config.toml
n_layer = 11
d_model = 384
n_experts = 64
experts_per_token = 6
d_expert = 96
d_shared_expert = 0
activation = "elu"
moe_layers = [0, 1, 2, 3, 4, 5, 6, 7, 8, 9, 10]
router_score = "softmax"
normalize_top_k = false
routed_scale = 3.27
balance_loss = 0.00262
balance_bias = false
init_std_router = 0.032
lr_router = 0.000941
vocab_size = 32768
norm = "rmsnorm"
norm_eps = 1e-06
tie_embeddings = false
optimizer = "muon_variant"
lr = 0.00954
batch_tokens = [32768, 65536]
seq_len = 1024
train_tokens = 466800000
steps = 9987
dataset = "wikipedia_en"
Below are experts of layer 7 (counted from 0) of a mixture-of-experts language model. Rows are named router (the router's row for the expert), up (a neuron's input weights, with its number) and show model dimensions 96-191. Each number is 200 + 40 x the weight over its row's rms, rounded and kept within 0 to 999.
After each expert's rows: a language model's description of what the expert responds to. This comes from a sample of Wikipedia text that the model never trained on.

# expert 7
router,123,195,184,163,174,191,196,211,173,227,246,197,229,139,178,174,241,233,258,259,162,164,189,207,159,216,153,210,192,176,195,271,272,225,209,226,253,152,208,189,203,230,138,200,179,286,145,224,227,213,182,155,223,218,171,255,215,147,180,264,164,180,204,216,232,156,228,214,211,173,156,200,139,195,266,160,231,221,288,142,217,266,141,179,205,235,228,229,194,280,208,237,248,259,199,238
up0,210,174,220,196,266,139,202,182,219,239,176,246,157,173,190,227,163,236,159,200,215,242,159,135,179,206,243,119,224,175,231,214,246,223,223,206,215,185,251,192,228,218,139,194,186,209,171,202,184,263,162,192,259,178,257,252,193,203,196,283,165,141,143,216,240,227,235,204,208,230,174,219,118,253,227,157,143,195,203,250,101,223,249,222,150,282,248,209,193,179,205,135,179,217,123,171
up1,187,165,182,187,203,218,182,213,167,168,193,196,147,166,223,172,229,168,154,201,193,206,200,132,249,224,214,242,201,154,170,218,234,226,137,203,209,150,273,167,193,202,203,178,180,264,193,169,136,238,265,177,177,197,240,160,182,146,185,155,223,145,139,176,204,201,150,241,225,149,251,159,231,232,194,222,185,234,140,227,153,184,230,186,255,174,178,228,259,247,102,207,244,225,176,220
up2,190,212,215,167,210,143,134,202,188,238,197,185,246,208,165,266,224,144,268,145,186,200,215,166,177,234,182,168,205,201,221,171,216,168,217,127,186,214,75,104,165,230,144,171,191,218,219,203,196,190,186,201,202,258,231,220,178,220,254,185,173,211,181,224,276,93,213,199,205,146,232,167,203,199,138,249,109,256,209,241,142,214,234,197,224,235,232,152,219,290,230,156,156,221,272,223
What it handles: Line-initial dashes and words in bird and taxon lists, table pipes, and some narrative nouns, such as - Genus, Lesser, monster.

# expert 23
router,190,212,177,136,159,147,238,101,222,247,232,231,177,205,207,176,155,137,259,160,103,242,185,168,182,198,194,221,196,212,230,222,160,171,165,219,173,182,184,234,215,177,229,141,159,244,236,223,174,199,251,239,234,257,236,253,143,234,177,210,150,189,162,138,232,198,227,240,152,236,233,186,306,262,194,219,179,223,193,260,157,213,172,150,187,195,279,147,187,209,225,239,197,162,157,158
up0,274,175,222,197,247,163,253,177,198,243,240,144,204,196,244,244,202,188,244,246,160,191,130,223,223,225,98,67,252,200,208,182,243,197,211,171,176,262,126,283,198,201,153,159,219,242,228,147,193,136,171,123,139,224,252,137,233,227,163,121,289,180,167,177,265,184,169,233,161,228,163,234,199,289,169,160,185,137,246,203,150,219,152,239,273,192,197,187,202,183,188,249,219,150,148,182
up1,269,197,131,203,240,219,260,174,263,199,218,183,231,172,118,137,220,132,159,209,177,281,113,150,224,140,266,210,249,190,186,167,197,180,260,269,200,204,203,223,125,237,190,137,108,235,248,174,193,178,148,184,273,255,157,161,216,186,257,203,191,194,256,156,220,198,152,142,222,212,222,131,196,144,231,201,218,233,230,212,204,254,161,193,249,255,230,174,300,243,242,180,233,186,192,119
up2,218,217,252,259,247,228,211,180,111,142,184,258,280,200,171,198,233,206,227,265,239,224,178,286,249,184,248,134,202,243,149,289,275,197,291,214,225,218,234,286,228,158,245,214,245,234,197,156,212,180,186,227,196,137,223,228,201,191,207,240,194,155,232,167,211,206,140,213,275,205,236,213,203,213,194,167,169,225,181,149,161,149,167,214,174,199,231,195,203,260,152,193,204,268,154,194
What it handles: Middle and start pieces of Latinate or Greek words before suffixes like -ic, -ation, such as asymmetrical, pedagogic, synagogues, custodianship.

# expert 19
router,197,231,230,233,212,191,226,181,166,218,210,155,217,213,185,141,165,200,175,182,229,249,260,189,200,205,166,255,216,231,216,175,230,154,203,206,191,157,194,193,244,224,116,195,165,180,178,203,191,98,210,138,193,277,255,212,171,174,239,211,183,275,235,183,218,205,247,190,172,145,133,166,266,189,200,197,182,284,146,234,192,238,239,204,173,201,178,104,169,277,216,253,215,166,230,254
up0,205,230,225,250,239,299,167,168,171,148,186,189,224,155,217,234,208,277,152,122,239,214,186,145,123,243,212,182,193,227,199,193,179,174,227,148,248,169,285,254,222,229,185,209,160,212,188,257,141,197,222,223,236,215,214,157,221,225,238,272,159,193,163,209,177,170,209,122,185,163,199,205,195,141,186,175,251,218,268,172,142,222,255,251,206,233,212,175,178,201,141,212,181,186,207,227
up1,184,164,268,214,110,201,199,241,159,240,163,192,207,198,247,292,169,239,184,232,208,178,153,226,184,185,187,154,205,184,226,237,171,196,199,205,214,177,134,195,147,265,183,237,217,139,163,215,186,179,218,162,209,235,248,138,221,222,188,203,142,204,141,243,169,298,183,179,198,123,196,227,208,240,192,264,236,246,189,176,204,177,254,240,166,179,206,202,182,187,242,260,169,221,254,227
up2,234,184,196,224,256,227,221,209,165,116,202,148,178,275,143,221,287,247,166,185,254,215,208,183,240,169,219,163,159,212,192,183,168,201,218,230,230,223,171,175,199,227,143,176,118,226,226,221,172,208,222,181,312,221,231,212,232,165,187,288,188,211,190,208,239,191,165,186,199,104,130,160,134,188,208,192,213,243,158,168,148,209,199,218,243,153,146,128,229,229,170,217,263,228,284,291
What it handles: Mid-word pieces of foreign place and personal names, often Italian, Spanish or Slavic, such as Ale-pp-o, C-art-agena, Camp-ania.

# expert 26
router,161,222,218,215,170,142,215,205,189,180,169,257,241,205,153,178,246,221,235,187,207,160,197,288,179,242,210,199,133,187,197,193,184,204,227,213,189,188,251,181,175,188,153,147,109,235,156,167,148,218,206,169,149,191,184,226,204,187,165,236,123,185,243,244,253,207,186,190,240,176,186,242,160,191,194,178,254,187,221,110,226,102,253,239,148,229,223,211,236,143,170,143,198,269,307,251
up0,233,185,151,226,220,191,168,174,165,202,223,195,174,277,234,124,182,243,129,187,150,192,206,180,218,237,99,191,195,268,257,156,222,173,220,169,228,211,169,230,200,162,203,172,201,187,228,186,167,223,192,172,223,219,235,199,132,188,206,234,199,204,207,204,177,197,163,258,250,150,190,128,167,182,206,184,115,238,221,184,152,186,151,188,170,90,260,117,146,242,216,245,191,222,172,251
up1,203,248,210,189,189,116,261,254,160,184,242,280,227,159,188,135,214,154,108,259,98,204,190,164,242,267,190,235,301,273,145,201,251,192,231,191,186,254,133,149,177,251,251,207,113,213,126,198,248,252,180,236,206,227,212,181,166,220,206,288,162,179,215,170,187,205,202,228,193,235,208,155,116,174,159,216,198,213,270,170,196,199,148,206,274,185,204,188,247,198,213,189,188,188,192,175
up2,145,226,138,220,179,198,191,201,183,144,157,247,175,207,273,198,249,120,221,203,232,178,215,217,236,163,213,186,140,219,84,133,174,226,201,202,217,187,233,206,260,212,179,124,152,155,235,228,247,207,187,113,181,223,150,137,156,208,207,237,132,89,244,178,146,239,181,124,220,150,214,292,190,244,191,167,268,204,196,215,187,181,176,200,205,158,202,211,170,251,165,226,235,192,296,169
What it handles: LaTeX braces and backslashes, chemical-name hyphens and pieces of Latin species names, e.g. } in _{4}, 2-mercapto, -ensis, -idae.

# expert 50
router,152,239,163,193,209,205,202,131,116,175,271,267,142,175,211,198,207,257,196,192,249,253,191,131,230,183,175,236,226,225,250,242,232,190,240,138,142,190,161,268,178,202,267,186,238,253,208,233,146,147,273,175,211,189,215,154,163,215,144,141,261,210,119,172,290,159,170,255,192,202,269,213,199,198,195,184,226,172,222,171,230,183,136,277,262,251,229,158,231,274,146,170,216,213,209,157
up0,314,189,222,193,217,186,216,204,213,206,97,228,115,189,276,212,209,169,238,182,220,189,216,202,235,235,231,315,166,144,229,187,207,266,253,155,198,211,202,169,220,193,169,134,165,243,197,166,195,125,181,230,196,189,211,157,208,158,213,143,275,143,192,221,221,211,169,222,182,282,261,201,247,220,218,135,247,171,154,202,222,192,213,152,232,203,144,200,216,100,238,225,158,117,211,175
up1,176,205,193,218,162,218,200,187,232,167,246,243,134,197,199,251,169,222,197,162,163,193,239,257,248,228,134,177,228,242,143,197,153,231,181,254,140,232,196,169,193,184,240,189,267,312,194,210,178,234,184,189,241,221,297,235,171,190,217,268,194,167,163,172,210,254,187,227,242,165,194,182,208,182,220,224,130,151,126,225,127,322,162,203,219,164,188,241,280,181,192,194,182,199,152,243
up2,274,227,161,143,237,180,258,190,138,132,142,236,201,112,185,140,145,141,224,199,162,254,170,157,232,215,232,134,117,197,165,184,189,206,204,187,219,223,197,261,205,218,186,189,238,181,266,166,261,199,200,215,211,185,272,260,201,192,179,192,220,226,108,286,227,143,227,177,184,157,223,136,176,216,179,244,174,183,238,147,236,210,213,213,222,195,194,204,140,244,118,119,213,249,204,210
What it handles: Mid-word pieces of uncommon proper names and Latin taxa, often after a capital letter, such as G-y-psies, Askl-ö-f, Fern-cliff, Bry-otropha.

# expert 35
router,127,221,215,112,171,143,227,177,197,168,169,292,259,172,237,190,200,147,171,164,150,217,194,235,211,273,260,220,205,163,114,186,176,268,206,191,204,248,207,273,150,179,99,241,137,160,290,215,84,201,190,248,133,209,233,156,197,209,183,177,218,217,188,174,222,256,217,160,197,214,202,218,277,154,177,161,190,214,203,206,179,193,310,222,184,184,199,267,249,161,162,185,233,224,228,146
up4,216,218,140,134,220,130,180,122,170,136,198,278,191,160,172,195,230,169,174,241,170,167,159,199,269,228,238,228,133,178,174,181,204,213,143,207,154,204,266,224,185,231,257,160,148,246,245,169,209,232,208,109,199,245,119,143,159,133,145,194,277,137,200,178,215,235,229,163,193,174,168,142,215,171,277,194,257,279,144,222,166,157,234,177,169,240,238,245,250,186,177,221,294,169,176,156
up5,222,264,197,200,211,252,227,198,176,148,215,267,271,218,194,124,237,200,231,217,179,143,228,189,159,160,162,225,204,162,187,211,236,225,214,248,183,210,154,205,253,291,136,204,151,184,205,229,185,182,183,138,177,194,216,212,188,227,197,213,223,134,149,301,210,193,244,207,156,334,122,136,197,194,181,176,215,242,150,212,203,186,151,283,136,218,131,203,225,265,165,139,190,213,231,252
up6,255,159,209,158,183,209,201,165,185,127,141,162,220,215,163,143,191,233,104,171,243,152,239,153,202,177,173,226,218,173,98,206,97,194,234,181,260,277,239,196,183,210,104,199,189,225,245,161,215,171,161,152,157,163,190,191,214,229,218,149,202,246,152,216,130,227,208,272,236,93,200,193,215,159,173,239,204,159,196,229,176,228,175,129,229,132,214,258,173,131,175,210,204,309,199,230
What it handles: Closing pipes, empty cells, periods and parentheses ending table rows, plus header words like "Left office", "Succeeded by", "Completed".

# expert 63
router,238,195,196,220,205,151,156,122,233,112,179,192,153,234,239,213,149,279,193,223,263,234,174,214,276,182,263,176,285,152,177,163,220,163,175,233,187,245,175,213,203,135,246,155,237,131,179,261,203,236,134,137,174,208,211,230,222,256,152,216,166,202,202,136,224,249,149,211,171,165,168,230,224,214,185,196,184,195,181,177,128,243,154,202,249,199,245,135,286,241,184,204,175,226,241,229
up0,146,176,164,181,109,217,203,232,204,208,181,135,211,193,189,232,177,112,203,221,241,190,188,185,207,199,220,250,157,243,152,180,130,155,122,187,192,198,264,181,203,260,164,114,156,159,173,164,182,255,259,245,198,162,158,238,223,219,230,226,202,202,176,120,198,235,163,162,214,212,175,167,185,198,190,221,243,175,186,107,133,256,224,152,109,162,237,187,214,160,249,182,210,238,233,173
up1,179,202,175,213,197,210,89,213,225,135,185,191,219,253,193,189,199,177,226,220,180,190,183,220,200,208,211,174,244,248,178,165,177,161,196,180,202,178,147,208,187,217,179,252,276,234,83,174,126,200,230,226,172,230,156,165,251,148,202,228,165,132,248,134,256,162,192,244,203,188,239,192,202,178,197,253,220,173,205,240,201,207,211,148,243,193,208,204,149,262,224,266,254,126,255,202
up2,148,109,207,202,172,184,197,169,245,150,211,257,294,270,246,268,236,225,150,240,125,259,208,263,234,157,214,159,202,250,188,205,246,216,214,249,180,215,227,184,174,233,154,191,193,248,180,153,232,260,159,234,224,208,208,270,166,214,125,208,99,208,136,175,193,105,132,181,198,242,196,142,191,205,268,173,162,168,233,215,167,196,234,197,289,122,273,232,177,235,206,199,218,180,161,215
What it handles: Word-final suffixes such as -es, -ations, -ers, -ing, -ies, and leading digits of years and dates like 1777.

# expert 61
router,176,187,134,199,252,267,171,214,181,273,246,201,173,201,168,178,255,188,132,158,215,209,94,221,216,260,212,264,149,189,223,242,171,209,244,204,211,182,205,185,193,218,218,150,188,231,221,172,213,223,244,280,150,163,145,107,279,194,233,221,217,150,214,182,251,214,213,179,199,184,227,209,197,185,212,208,216,287,303,200,187,163,187,248,219,231,154,188,239,214,223,137,226,236,179,191
up0,167,207,191,159,217,201,145,236,142,187,201,214,171,198,225,155,271,265,192,205,205,187,216,185,254,224,192,240,181,199,168,278,288,222,220,178,246,231,153,226,308,208,248,221,265,129,175,237,260,219,183,276,243,174,127,295,134,164,236,196,178,235,234,262,202,108,176,143,211,222,154,216,116,152,240,192,253,172,239,215,200,214,176,190,329,198,229,205,114,214,172,165,147,214,166,217
up1,221,215,162,157,204,185,171,245,224,215,258,132,207,283,163,241,222,258,194,178,206,164,158,252,255,147,121,134,224,167,175,283,231,152,120,187,174,238,164,230,223,207,158,239,169,151,194,147,216,221,205,171,220,210,164,278,147,168,249,279,217,184,191,217,242,214,215,292,227,289,241,146,212,159,146,282,194,194,185,183,157,197,199,185,156,138,285,251,299,216,163,200,198,174,214,319
up2,174,228,251,170,261,234,184,200,214,191,224,188,79,230,160,168,259,174,163,202,206,230,247,186,157,207,142,168,145,221,139,189,192,155,178,190,206,143,190,161,143,230,265,293,210,227,177,121,219,212,208,149,196,196,183,207,175,145,261,252,193,157,252,256,215,207,231,163,218,135,195,184,242,171,221,214,223,247,194,236,219,192,174,257,207,139,212,200,151,153,222,192,192,144,184,192
What it handles: Surname capitals and starts right after a first name, such as Mike N-ock, Gilles W-ach, Matt Di-Benedetto.

# expert 3
router,210,265,191,186,259,181,138,158,154,204,256,119,249,152,222,128,231,165,244,208,270,228,156,210,191,188,209,194,168,220,210,129,125,184,186,193,160,137,260,228,240,259,197,203,178,174,254,192,198,248,246,265,260,206,191,216,237,130,276,235,195,236,217,143,227,153,214,180,152,152,132,230,254,257,277,166,170,211,183,139,134,247,272,207,207,242,209,139,247,176,212,190,197,189,262,157
up0,169,190,193,198,166,167,188,148,241,199,197,170,79,164,261,219,169,201,200,248,189,312,201,183,215,202,193,169,238,207,240,234,220,152,191,189,229,228,209,182,160,132,182,155,228,258,188,196,186,177,227,235,217,134,187,207,158,332,141,284,200,200,193,139,160,207,189,221,186,263,153,139,241,222,165,193,214,161,224,193,178,326,153,201,246,206,259,139,154,163,182,270,224,169,113,245
up1,154,172,253,209,157,210,163,173,115,201,115,148,217,210,159,201,221,156,212,188,193,225,211,215,213,233,202,128,206,230,238,158,235,218,192,172,248,294,183,213,254,232,174,225,239,191,155,174,192,170,201,187,181,176,227,171,149,222,221,212,201,216,241,281,233,104,207,243,144,195,183,222,178,196,158,180,298,194,223,200,243,218,119,153,207,164,267,139,248,202,161,180,197,226,203,223
up2,198,283,222,215,229,184,242,192,212,173,181,217,207,200,212,212,212,233,165,224,208,269,191,218,249,194,167,243,261,246,219,103,208,206,125,178,193,181,234,268,177,143,245,211,156,173,137,234,240,165,246,139,220,144,225,167,78,173,183,253,228,313,224,174,170,145,161,171,159,200,197,229,151,151,282,162,201,121,208,173,206,244,128,193,207,239,146,233,230,271,226,212,231,178,226,100
What it handles: Final vowel-bearing pieces of Spanish, Italian and Portuguese names and words, such as Beníte-z, Matte-o, Olver-a, Grijal-va.

# expert 18
router,192,273,131,210,101,197,190,203,229,273,235,199,231,188,209,163,251,177,174,202,237,147,224,260,185,236,228,171,209,268,164,206,181,220,259,253,212,155,181,210,185,147,132,224,190,204,163,185,168,117,195,196,173,131,154,182,190,213,237,202,187,250,224,195,185,152,182,176,221,252,259,197,128,162,190,236,149,212,232,263,257,133,233,197,149,215,201,181,149,161,87,172,247,210,225,167
up4,227,219,197,255,163,195,198,221,131,204,183,156,224,201,178,196,228,148,279,196,176,242,148,171,193,226,215,161,140,244,209,214,201,276,180,182,191,152,224,155,228,203,171,192,141,195,207,244,210,257,272,159,168,248,209,168,234,171,280,199,138,244,196,266,188,217,206,240,224,151,177,228,201,221,184,195,192,247,157,197,127,174,244,187,210,212,180,261,211,226,227,207,175,173,224,164
up5,240,239,157,226,220,214,184,81,125,162,206,192,215,160,270,223,226,198,174,210,232,167,99,236,271,256,196,127,161,199,103,239,210,162,147,198,171,171,210,199,163,177,202,242,243,223,153,242,218,243,237,247,242,194,264,158,182,215,192,220,144,153,304,188,171,224,223,242,202,227,184,246,186,252,185,198,117,141,236,167,254,188,287,207,164,232,202,215,165,190,152,197,240,184,206,184
up6,193,226,257,166,229,157,225,190,267,143,221,181,224,209,202,200,155,237,197,244,261,221,165,176,246,224,247,148,212,211,171,243,142,200,160,123,206,189,163,262,151,212,114,209,227,255,117,212,216,178,230,256,196,117,212,229,131,100,201,183,206,237,123,183,199,98,167,178,146,186,175,188,207,220,152,217,175,174,132,215,202,215,175,155,211,212,171,259,161,184,228,224,183,203,255,207
What it handles: Pipe separators, line breaks and header cells in wiki tables, e.g. Notes, Source, Votes, %, km, and the minor-planet dot.

# expert 30
router,213,144,225,238,182,184,159,144,204,156,154,238,179,203,179,205,235,135,200,221,228,176,273,158,177,210,224,178,284,194,200,149,306,210,196,170,164,223,178,168,213,159,194,159,238,236,246,237,189,187,246,220,181,170,152,241,205,258,188,220,268,215,232,185,120,220,193,207,137,177,186,231,134,196,155,286,198,263,218,173,222,236,139,212,228,183,215,250,170,175,181,153,112,218,162,124
up0,136,174,177,287,175,177,263,214,192,220,163,144,233,186,170,176,220,230,206,185,208,177,168,176,233,134,192,184,259,203,159,115,220,151,263,194,246,213,255,162,243,223,239,257,187,150,121,302,172,158,256,252,213,236,227,195,233,170,179,228,200,139,236,201,162,238,156,223,206,158,219,218,223,207,171,131,174,167,249,139,254,137,180,186,179,212,235,201,244,235,238,255,144,174,168,171
up1,178,179,186,205,201,211,154,171,240,260,158,178,225,157,197,248,241,161,200,249,246,230,231,190,138,220,185,174,247,199,92,194,242,218,229,195,220,185,190,245,243,228,238,201,159,173,225,158,148,194,183,181,170,205,238,238,209,228,222,248,180,205,194,195,228,179,214,115,182,200,101,160,114,235,156,208,188,219,210,236,186,203,218,208,180,226,208,195,190,260,253,221,189,189,268,212
up2,175,146,214,169,246,189,282,306,203,182,214,227,253,254,180,266,246,236,191,187,177,199,187,140,228,174,267,206,239,199,127,271,169,223,162,185,203,194,170,116,142,197,254,194,214,215,122,215,138,234,280,212,213,158,243,205,146,225,284,131,228,212,182,168,176,189,103,148,236,149,187,236,203,237,164,169,151,226,130,251,199,245,254,150,197,230,202,292,196,236,209,217,195,189,167,128
What it handles: Verbs and auxiliaries like would, could, began, took, remained, especially verbs inside song titles, e.g. Don't Play, Can't Take.

# expert 11
router,115,214,281,176,211,219,220,155,183,203,245,226,209,211,222,199,212,208,267,221,224,160,169,231,220,133,225,298,250,211,189,195,176,262,173,267,216,181,238,129,268,205,211,206,195,273,171,226,187,185,157,214,288,226,251,243,238,198,182,156,212,171,177,219,158,247,150,187,213,174,206,139,287,204,268,201,259,152,153,185,209,171,196,176,165,169,162,180,195,200,212,249,195,209,226,202
up0,218,132,200,209,273,193,134,243,206,187,186,202,178,116,250,248,256,206,144,162,157,166,203,195,213,146,203,147,251,187,218,166,181,235,213,195,171,240,139,135,114,189,158,133,189,228,194,220,219,184,195,121,269,173,233,155,147,208,215,260,142,190,237,234,131,152,207,165,268,237,267,159,239,244,251,156,199,175,209,282,177,173,73,199,214,105,230,135,241,206,233,169,227,199,189,224
up1,193,186,231,285,195,134,208,177,215,157,247,224,249,208,99,220,166,169,227,208,178,284,188,179,241,197,260,183,239,159,210,229,218,231,197,180,162,204,211,168,189,251,213,161,175,130,139,246,214,143,186,259,196,170,147,151,182,202,155,266,201,155,160,227,208,162,258,231,156,171,169,150,142,176,129,186,177,165,233,261,233,235,169,223,113,147,168,168,199,256,209,331,285,214,234,230
up2,157,166,177,235,217,312,204,161,227,232,205,211,155,236,262,240,178,226,175,167,201,301,152,180,233,186,222,227,209,258,163,174,176,152,227,212,201,130,264,213,154,230,240,192,181,222,161,162,189,173,205,135,209,152,150,136,218,136,231,184,226,191,190,198,200,168,205,179,161,224,174,194,271,109,261,210,187,145,177,148,190,162,276,153,228,149,211,210,227,263,233,225,245,112,274,189
What it handles: Second fragments of proper names after a capital letter, like Vineland, Taiwan, Peng, Vulcans; also " Pan", " Man", " Van" in racing and sports tables.

# expert 37
router,81,283,207,223,222,191,234,204,228,120,232,251,255,128,162,173,216,299,234,226,232,199,231,290,232,185,138,153,187,226,206,223,226,231,236,258,244,170,213,176,186,132,245,180,171,201,244,252,206,241,158,193,226,252,202,201,226,175,169,174,185,233,196,202,218,172,203,208,180,250,178,181,123,208,171,164,214,133,264,154,245,168,214,171,129,187,214,170,157,250,204,195,183,190,213,209
up4,231,212,144,143,201,230,132,224,186,274,210,137,271,112,243,162,180,173,186,162,208,219,184,164,208,162,191,124,213,158,214,175,192,159,191,195,221,179,254,213,260,94,139,191,223,204,168,190,226,325,162,214,180,187,244,176,226,208,179,220,282,216,111,167,209,106,247,159,235,216,203,194,195,272,212,233,145,172,154,155,214,181,220,162,156,244,143,136,168,185,177,200,215,237,173,156
up5,221,203,209,253,189,190,124,212,204,217,167,198,148,174,233,176,115,272,257,213,183,232,237,209,181,223,251,238,255,183,262,214,235,118,305,218,190,149,233,296,178,229,194,103,101,251,226,171,177,253,231,163,204,146,166,118,236,195,248,287,179,109,169,160,159,221,211,204,219,191,224,186,189,183,250,265,169,198,194,257,215,216,218,163,250,242,233,309,204,231,199,253,178,223,162,198
up6,260,201,209,151,215,186,296,241,237,206,216,135,221,238,124,195,227,250,197,222,217,263,173,118,266,153,204,149,129,210,248,214,244,178,167,158,160,222,248,142,147,163,256,201,234,160,180,182,199,243,230,178,169,258,222,157,194,163,277,190,230,161,216,207,188,177,229,214,118,218,261,273,172,231,245,156,203,215,161,246,167,201,211,231,150,210,231,167,153,184,190,229,194,157,169,170
What it handles: Line breaks ending taxobox fields before Binomial name or Type species, plus nature words such as water, species, elevation.

# expert 39
router,166,179,209,233,195,213,233,191,231,228,243,179,248,168,145,128,276,110,294,154,205,232,242,193,235,128,191,228,166,209,228,196,166,179,135,190,186,173,255,250,232,241,152,141,177,176,233,201,221,281,194,253,254,263,251,173,139,165,229,170,105,203,191,168,189,164,145,211,133,186,207,181,223,248,251,215,191,287,189,229,245,126,194,151,147,243,195,162,252,228,193,162,203,205,189,188
up4,219,194,136,195,269,206,184,194,191,111,249,245,244,174,251,195,131,260,210,127,103,158,125,192,226,223,292,196,195,180,246,185,222,165,255,191,140,215,243,184,146,217,199,169,245,167,228,206,270,162,190,139,218,225,196,144,137,155,216,105,103,184,226,192,156,220,213,156,197,175,242,154,187,197,227,252,157,252,165,163,185,148,219,100,239,201,232,231,217,199,226,181,252,216,165,179
up5,179,98,238,196,174,235,180,268,265,215,137,139,206,214,173,135,288,189,166,194,248,122,207,149,180,178,173,200,244,114,229,197,230,175,190,184,236,229,128,253,182,262,238,187,209,182,193,178,192,175,230,235,228,164,187,214,135,209,238,219,240,226,217,190,157,160,190,140,260,280,302,161,208,173,250,222,195,218,229,191,194,259,166,211,158,224,211,228,226,203,189,243,183,267,249,140
up6,216,179,194,226,173,118,158,204,174,207,140,211,233,293,202,199,215,235,196,205,158,206,206,136,207,132,198,227,159,194,125,151,240,209,152,211,202,202,190,217,177,171,174,136,151,173,229,146,160,124,261,168,244,302,249,143,173,283,189,184,273,177,206,268,152,207,195,187,201,208,104,216,119,244,263,245,234,258,186,237,193,214,214,190,245,195,234,167,321,178,220,198,197,221,222,200
What it handles: Mid-word pieces of vowel plus p, b or v, as in hydrogr-ap-hers, gr-ap-es, cardi-ov-ascular, especially in Greek-derived and Italian words.

# expert 49
router,220,219,244,186,170,238,174,206,157,229,228,146,184,181,174,142,199,208,223,232,212,194,217,207,209,156,229,208,225,250,228,192,184,211,157,144,123,166,196,196,217,189,121,131,127,211,149,271,240,244,211,114,217,220,239,203,139,198,226,322,190,187,254,211,211,264,195,235,120,204,193,247,218,204,218,199,221,214,240,248,188,203,290,207,194,237,162,208,197,169,192,180,211,158,208,244
up0,202,188,267,296,237,235,222,184,187,99,178,139,206,234,188,224,150,224,176,191,220,155,207,225,182,150,182,113,169,205,161,138,256,253,146,181,189,214,169,232,193,268,194,208,151,218,192,216,173,196,184,186,224,202,217,187,258,192,163,151,255,237,241,246,243,147,201,201,161,198,190,232,148,267,143,159,137,180,207,204,214,181,198,257,152,244,185,162,173,184,233,283,182,194,246,194
up1,209,260,193,211,234,176,205,175,168,176,221,254,180,162,143,198,229,244,283,185,191,213,213,189,226,160,205,187,185,230,210,182,147,217,194,188,232,219,208,231,213,292,143,238,176,230,154,177,147,190,104,122,231,197,163,127,177,239,154,159,184,163,203,276,203,157,226,204,239,225,222,155,181,118,145,194,162,213,237,222,148,174,240,200,250,203,310,284,119,159,179,191,232,169,135,150
up2,197,163,176,221,136,150,208,172,203,195,212,175,156,170,206,234,183,217,239,191,187,225,187,136,254,254,193,173,245,196,174,174,201,273,280,201,135,179,202,217,161,286,176,191,241,261,263,228,187,193,142,134,189,94,153,256,192,194,192,216,146,178,223,175,273,173,169,217,221,227,179,215,194,220,221,167,156,276,201,177,171,267,210,242,191,239,214,253,211,182,169,157,185,220,233,200
What it handles: Short consonant pieces inside names, especially b and z, such as Nes-b-itt, Pro-b-ate, plus digits in tables.

# expert 40
router,204,232,203,170,229,206,177,158,162,222,164,233,246,230,182,194,239,281,191,157,191,165,194,149,172,202,221,124,217,164,235,239,215,119,209,261,262,214,217,220,245,188,214,214,185,213,168,233,238,111,132,157,186,207,227,190,180,189,103,218,188,74,109,188,160,225,211,238,198,230,212,264,217,154,213,248,262,182,227,149,161,227,244,250,177,220,213,184,219,219,167,181,170,241,158,261
up0,197,206,240,263,181,199,135,240,239,238,199,194,131,167,210,179,171,186,236,236,199,115,177,283,210,178,219,206,209,232,183,102,245,222,247,242,212,214,229,206,226,189,150,189,151,225,241,200,227,180,192,182,184,243,241,177,225,253,168,134,238,158,164,197,211,281,168,242,194,230,94,264,214,173,177,206,248,239,250,271,173,240,216,160,254,174,269,135,215,263,199,195,202,190,158,219
up1,227,154,222,211,181,203,269,162,207,192,229,216,197,191,279,128,128,210,215,167,165,177,176,200,138,212,154,259,171,115,185,161,178,183,154,275,166,285,227,238,235,220,144,154,175,87,228,189,188,229,156,215,233,216,275,187,217,137,182,154,201,184,226,116,219,206,158,166,229,187,215,213,214,231,173,231,195,164,356,208,206,168,171,197,176,178,221,261,136,205,266,192,191,254,182,187
up2,185,184,182,214,150,265,222,226,147,231,129,220,131,127,183,189,156,211,192,214,188,118,191,239,203,178,177,197,204,239,133,283,179,205,218,140,165,224,214,198,135,207,193,176,259,237,162,205,211,176,154,154,165,153,129,181,167,163,131,180,140,210,232,179,252,113,263,199,184,185,144,150,228,189,190,208,186,178,236,220,189,186,232,187,127,268,241,138,194,115,226,295,204,315,257,230
What it handles: Single digits and digit groups inside ISBNs, years, elevations, scores and coordinates, usually after hyphens, dashes or table bars.

# expert 17
router,262,189,223,180,214,189,200,242,169,157,139,141,186,175,162,215,172,223,177,279,171,131,247,221,206,161,210,182,208,170,204,255,162,253,213,270,187,214,181,206,190,177,255,147,269,219,160,158,132,161,220,127,235,255,139,237,235,229,172,252,258,197,133,155,223,145,235,170,151,231,178,222,113,142,197,152,224,221,221,252,268,202,206,230,199,220,143,229,245,224,239,151,173,151,202,236
up0,208,197,240,234,209,202,167,230,205,176,134,173,154,175,236,219,205,127,241,121,203,187,188,263,167,217,242,173,235,155,158,188,215,211,213,197,174,164,259,217,178,225,152,243,175,175,256,203,115,220,226,203,170,154,148,240,240,190,251,298,272,199,143,253,207,170,210,159,150,216,157,195,170,241,153,106,231,173,187,232,229,236,168,194,237,204,162,229,215,250,170,165,176,219,171,183
up1,173,183,223,236,205,216,234,265,85,166,169,188,174,215,220,183,294,194,272,223,258,165,169,257,209,239,181,236,192,219,143,200,173,173,263,251,243,214,237,163,152,244,234,254,192,271,222,190,144,140,242,226,116,300,198,112,237,199,186,250,189,152,205,202,163,168,152,175,220,194,238,197,213,167,205,192,247,230,146,170,208,162,225,191,104,203,175,207,187,209,245,149,238,160,235,202
up2,203,162,205,295,200,201,199,139,189,156,262,122,272,176,259,265,241,267,201,178,201,176,173,185,186,173,209,139,188,259,159,218,223,124,282,199,260,171,233,258,201,155,200,169,147,175,185,180,158,202,188,194,186,171,217,130,197,200,191,210,244,285,160,170,157,119,233,212,218,213,253,243,234,199,216,255,252,209,156,190,170,104,188,232,243,171,140,159,141,166,177,204,259,195,169,208
What it handles: Table cell separators and words like "Washington" in track lists, rosters and results, plus birth-date brackets in biographies and family words like cousin.